{
  "d_model": 224,
  "experts_per_token": 4,
  "d_expert": 96,
  "activation": "reglu",
  "moe_layers": [0, 1, 2, 3, 4, 5, 6, 7],
  "router_score": "softmax",
  "routed_scale": 2.5,
  "balance_bias": false,
  "lr_router": 0.00173,
  "norm": "layernorm",
  "tie_embeddings": false,
  "beta2": 0.95,
  "seq_len": 256,
  "train_tokens": 854600000,
  "dataset": "wikipedia_en"
}
Below are experts of layer 5 (counted from 0) of a mixture-of-experts language model. Rows are named gate (a neuron's input weights, with its number), up (a neuron's input weights, with its number), down (a neuron's output weights, with its number) and show model dimensions 0-223. Each number is 200 + 40 x the weight over its row's rms, rounded and kept within 0 to 999.
Before each expert's rows: a language model's description of what the expert responds to; "gets" lists some tokens that make up at least twice as much of what it gets as of all text. This comes from a sample of Wikipedia text that the model never trained on. Tokens count by the router's weight.

# expert 45
By in credits like song by an artist or review by a critic, and an or an- as in anterior.
gets: " by", " an", " the", " of", " An", " with"
gate1,261,250,221,225,134,195,200,191,273,99,269,203,218,141,161,138,221,180,288,170,185,144,235,220,226,189,172,192,259,167,178,137,162,216,228,198,153,198,220,254,164,177,140,134,190,182,134,181,204,242,223,226,274,212,188,218,194,138,151,218,195,165,162,231,223,216,147,223,230,223,242,180,78,160,212,163,207,219,248,150,197,262,166,168,253,242,279,203,165,213,139,196,153,148,198,155,183,161,187,195,191,223,254,218,146,184,203,190,176,226,239,225,179,205,141,189,184,170,203,194,175,162,216,230,192,200,203,211,286,187,208,214,140,198,213,201,135,207,317,224,193,235,228,168,290,103,187,213,202,239,161,177,234,198,204,229,267,224,130,179,191,142,159,219,190,257,224,149,224,133,197,182,245,245,261,251,189,176,219,177,276,187,192,194,274,184,228,196,254,187,212,236,169,251,239,221,160,177,226,294,188,180,180,120,185,159,243,221,216,224,182,272,160,217,191,239,177,274,213,189,198,273,145,245
up1,230,246,192,211,157,246,148,202,236,145,300,237,171,169,146,152,205,196,250,207,230,169,242,274,246,169,215,202,212,199,171,150,167,199,207,183,187,193,238,249,148,158,153,192,199,214,197,143,186,271,196,240,338,237,208,232,155,186,140,187,180,197,207,184,218,175,211,186,259,264,215,131,111,194,234,124,202,195,220,183,179,214,240,175,237,210,287,237,203,238,176,198,212,154,189,219,194,141,228,165,125,232,280,212,165,160,206,199,153,205,190,234,132,240,110,209,247,169,215,238,124,109,192,187,198,192,202,211,274,191,233,220,116,219,189,211,166,188,270,235,209,227,172,160,279,161,217,211,182,245,180,210,232,198,177,248,233,221,111,219,232,152,133,232,200,227,251,168,279,148,186,227,285,203,284,213,169,207,217,188,248,195,191,184,299,201,200,212,187,228,150,218,171,215,238,197,120,177,251,192,148,157,187,169,189,179,223,201,220,172,206,244,172,201,186,208,194,231,319,245,184,245,203,249
down1,187,174,207,231,205,123,206,215,245,130,170,197,136,158,200,188,228,208,214,200,161,204,190,236,234,174,188,242,316,254,156,210,122,221,233,153,209,204,251,200,264,159,238,213,272,234,126,162,153,201,224,289,181,209,214,148,214,196,207,197,230,212,236,118,198,200,249,170,217,218,226,159,142,113,180,156,185,203,193,189,179,203,200,207,196,201,271,144,202,214,154,280,264,239,159,218,281,194,250,177,208,250,231,147,169,161,156,293,229,185,179,222,249,142,189,198,168,225,187,249,188,184,198,247,229,210,217,236,267,252,158,254,120,149,208,236,203,191,203,167,165,181,189,251,210,171,220,118,185,241,183,183,266,191,228,180,233,209,196,196,200,210,164,205,213,226,221,209,181,109,229,187,194,277,213,224,225,131,240,154,123,159,219,174,140,141,158,227,207,211,84,237,223,218,192,172,114,240,256,253,207,190,131,201,211,187,170,202,233,240,189,221,163,264,218,160,154,307,198,181,162,235,152,256

# expert 31
Line breaks and leading hyphens before infobox fields like Coordinates, Country, Born, plus prefixes co, anti, non, semi, self.
gets: "\n", "-", ";", " (", " co", ");"
gate1,172,173,202,210,186,135,170,231,199,182,208,259,272,179,137,227,267,205,226,270,186,244,154,178,176,175,185,267,178,147,165,251,193,174,231,191,235,154,192,231,242,179,238,259,290,201,229,216,138,218,247,202,129,199,226,190,277,155,209,317,236,199,203,169,143,136,217,249,233,217,210,191,249,133,171,196,244,199,179,230,274,196,151,242,195,251,110,157,183,196,251,203,239,188,229,258,268,133,251,176,238,139,260,187,261,212,227,222,213,223,214,192,231,284,111,197,164,216,131,228,209,269,189,207,206,139,170,258,148,269,163,207,142,217,202,204,205,267,148,161,205,222,184,255,171,204,161,182,199,232,137,197,201,180,175,134,112,218,169,197,174,228,173,207,194,242,190,223,250,170,281,221,171,160,263,171,167,249,167,195,199,144,166,182,161,195,205,218,217,210,164,212,199,209,212,148,217,281,123,172,197,202,169,228,192,222,201,247,193,92,208,170,148,250,213,201,162,187,212,235,153,154,148,170
up1,202,236,238,226,208,188,209,166,223,259,238,197,190,209,163,112,183,272,245,249,212,229,269,228,133,224,127,255,184,241,144,164,178,176,174,219,174,219,164,194,177,209,247,189,238,174,166,219,195,254,175,186,171,158,238,243,249,261,192,188,202,180,114,126,174,197,226,217,160,237,166,238,265,159,246,158,240,183,198,212,222,237,179,219,237,219,186,274,254,226,226,220,206,192,173,214,229,158,229,190,197,233,221,194,242,188,274,234,198,226,185,184,236,213,171,226,102,275,222,178,164,213,202,225,174,100,237,214,187,143,223,240,178,176,193,192,193,196,223,179,107,216,174,292,86,170,148,209,230,189,149,194,149,230,176,237,239,222,219,201,276,203,154,143,181,208,222,213,170,131,240,257,178,153,204,244,169,193,179,258,195,147,130,118,154,282,215,217,191,219,136,240,288,187,217,186,207,242,182,131,204,117,166,238,128,122,215,238,186,162,211,215,240,234,211,113,208,157,205,204,138,233,168,266
down1,165,169,223,239,212,204,275,206,204,187,185,254,249,180,164,220,257,169,116,142,266,187,169,275,195,165,219,261,144,159,187,155,144,191,199,226,133,179,201,148,170,176,204,127,250,104,140,169,210,261,196,225,205,205,207,230,225,253,205,189,201,216,232,151,130,237,201,221,158,232,266,138,175,227,168,202,237,230,159,144,244,195,206,231,188,167,223,189,232,176,272,264,256,227,172,235,232,166,217,179,223,246,176,221,294,236,193,169,233,181,275,244,197,243,191,221,254,244,131,200,144,220,232,209,186,201,219,134,180,251,243,198,221,200,251,222,207,234,175,206,221,284,180,229,193,186,200,215,273,254,169,168,181,195,191,97,212,196,205,184,150,242,184,253,181,230,205,141,253,165,220,251,176,196,213,227,175,226,223,230,217,182,211,123,178,156,174,200,245,246,189,206,73,107,118,201,216,182,213,275,235,294,197,139,250,171,209,236,191,229,165,107,186,171,259,154,152,184,189,212,226,184,170,167

# expert 65
Line breaks ending table rows or list items, such as death-list entries ("Australian cricketer.") and match goal lists, plus indented newlines.
gets: "\n", "\n ", " 0", "\n   ", "\n     ", "\n       "
gate3,203,245,198,143,190,196,178,204,263,176,196,203,173,205,199,228,213,263,174,143,157,232,212,194,240,241,253,217,197,148,173,125,241,201,186,218,191,265,244,169,136,213,218,149,190,267,158,123,262,160,267,164,135,121,263,223,258,255,202,205,149,203,237,210,204,165,205,172,209,199,208,208,225,251,200,163,170,251,197,169,167,136,158,240,126,138,145,227,273,187,175,215,166,168,214,191,201,232,169,270,194,108,268,218,204,234,153,182,232,228,225,194,197,242,210,162,221,229,175,277,198,201,163,132,242,229,194,209,207,103,169,137,169,242,258,202,182,220,224,189,178,200,181,191,132,234,255,183,225,157,174,226,292,286,157,195,148,166,125,207,234,209,240,222,183,171,128,266,162,268,184,178,135,180,213,186,213,125,142,151,219,243,197,231,234,155,180,169,186,148,258,205,159,195,207,208,194,167,179,255,178,219,229,219,267,128,208,226,167,186,203,135,159,188,272,192,172,190,127,190,252,291,238,153
up3,221,212,184,146,250,233,280,225,212,218,195,143,180,275,222,216,213,163,220,225,203,132,201,208,153,167,190,243,198,210,252,205,278,233,215,176,200,170,192,170,221,185,144,208,188,143,280,227,233,192,134,178,179,210,190,207,127,131,209,234,220,191,179,243,234,235,122,226,222,191,291,218,207,188,270,220,176,160,171,200,234,232,211,166,318,226,143,116,178,194,179,192,236,239,247,114,199,202,222,204,185,243,131,224,241,201,207,225,175,192,183,171,180,172,257,180,230,191,224,173,254,199,225,278,214,132,225,180,221,183,229,271,274,148,213,198,207,307,203,242,235,189,259,229,289,114,126,232,164,165,264,148,107,197,172,222,176,196,190,199,177,192,225,142,242,147,304,138,214,184,211,197,213,280,181,150,179,242,220,225,258,130,165,167,214,182,194,187,217,156,161,225,147,214,150,224,198,286,177,130,198,163,137,210,164,211,164,190,218,215,252,241,215,163,196,260,202,223,210,218,222,178,179,154
down3,159,247,212,188,267,170,183,244,197,187,206,151,197,233,234,165,270,177,283,258,207,280,236,167,228,203,171,250,202,270,190,179,214,208,185,164,205,200,188,217,231,224,167,193,222,232,278,282,116,213,133,171,160,167,190,139,164,173,248,197,215,188,223,242,199,225,250,186,204,174,220,222,238,263,184,199,229,178,205,204,273,216,175,155,247,169,199,204,188,209,214,174,214,202,191,208,163,206,204,234,293,217,177,184,118,203,212,249,203,190,129,318,182,191,195,144,231,214,95,203,146,219,156,201,159,114,219,181,224,224,204,187,203,188,248,172,183,86,235,242,160,209,202,173,228,257,230,175,117,191,125,160,158,150,227,174,177,150,218,173,153,167,123,237,218,223,206,164,277,242,242,247,159,202,119,149,268,225,255,180,263,194,153,285,219,221,202,184,225,226,200,183,131,182,235,223,220,142,233,218,120,201,244,197,307,171,154,240,172,218,126,209,221,242,256,199,192,170,185,203,171,211,227,179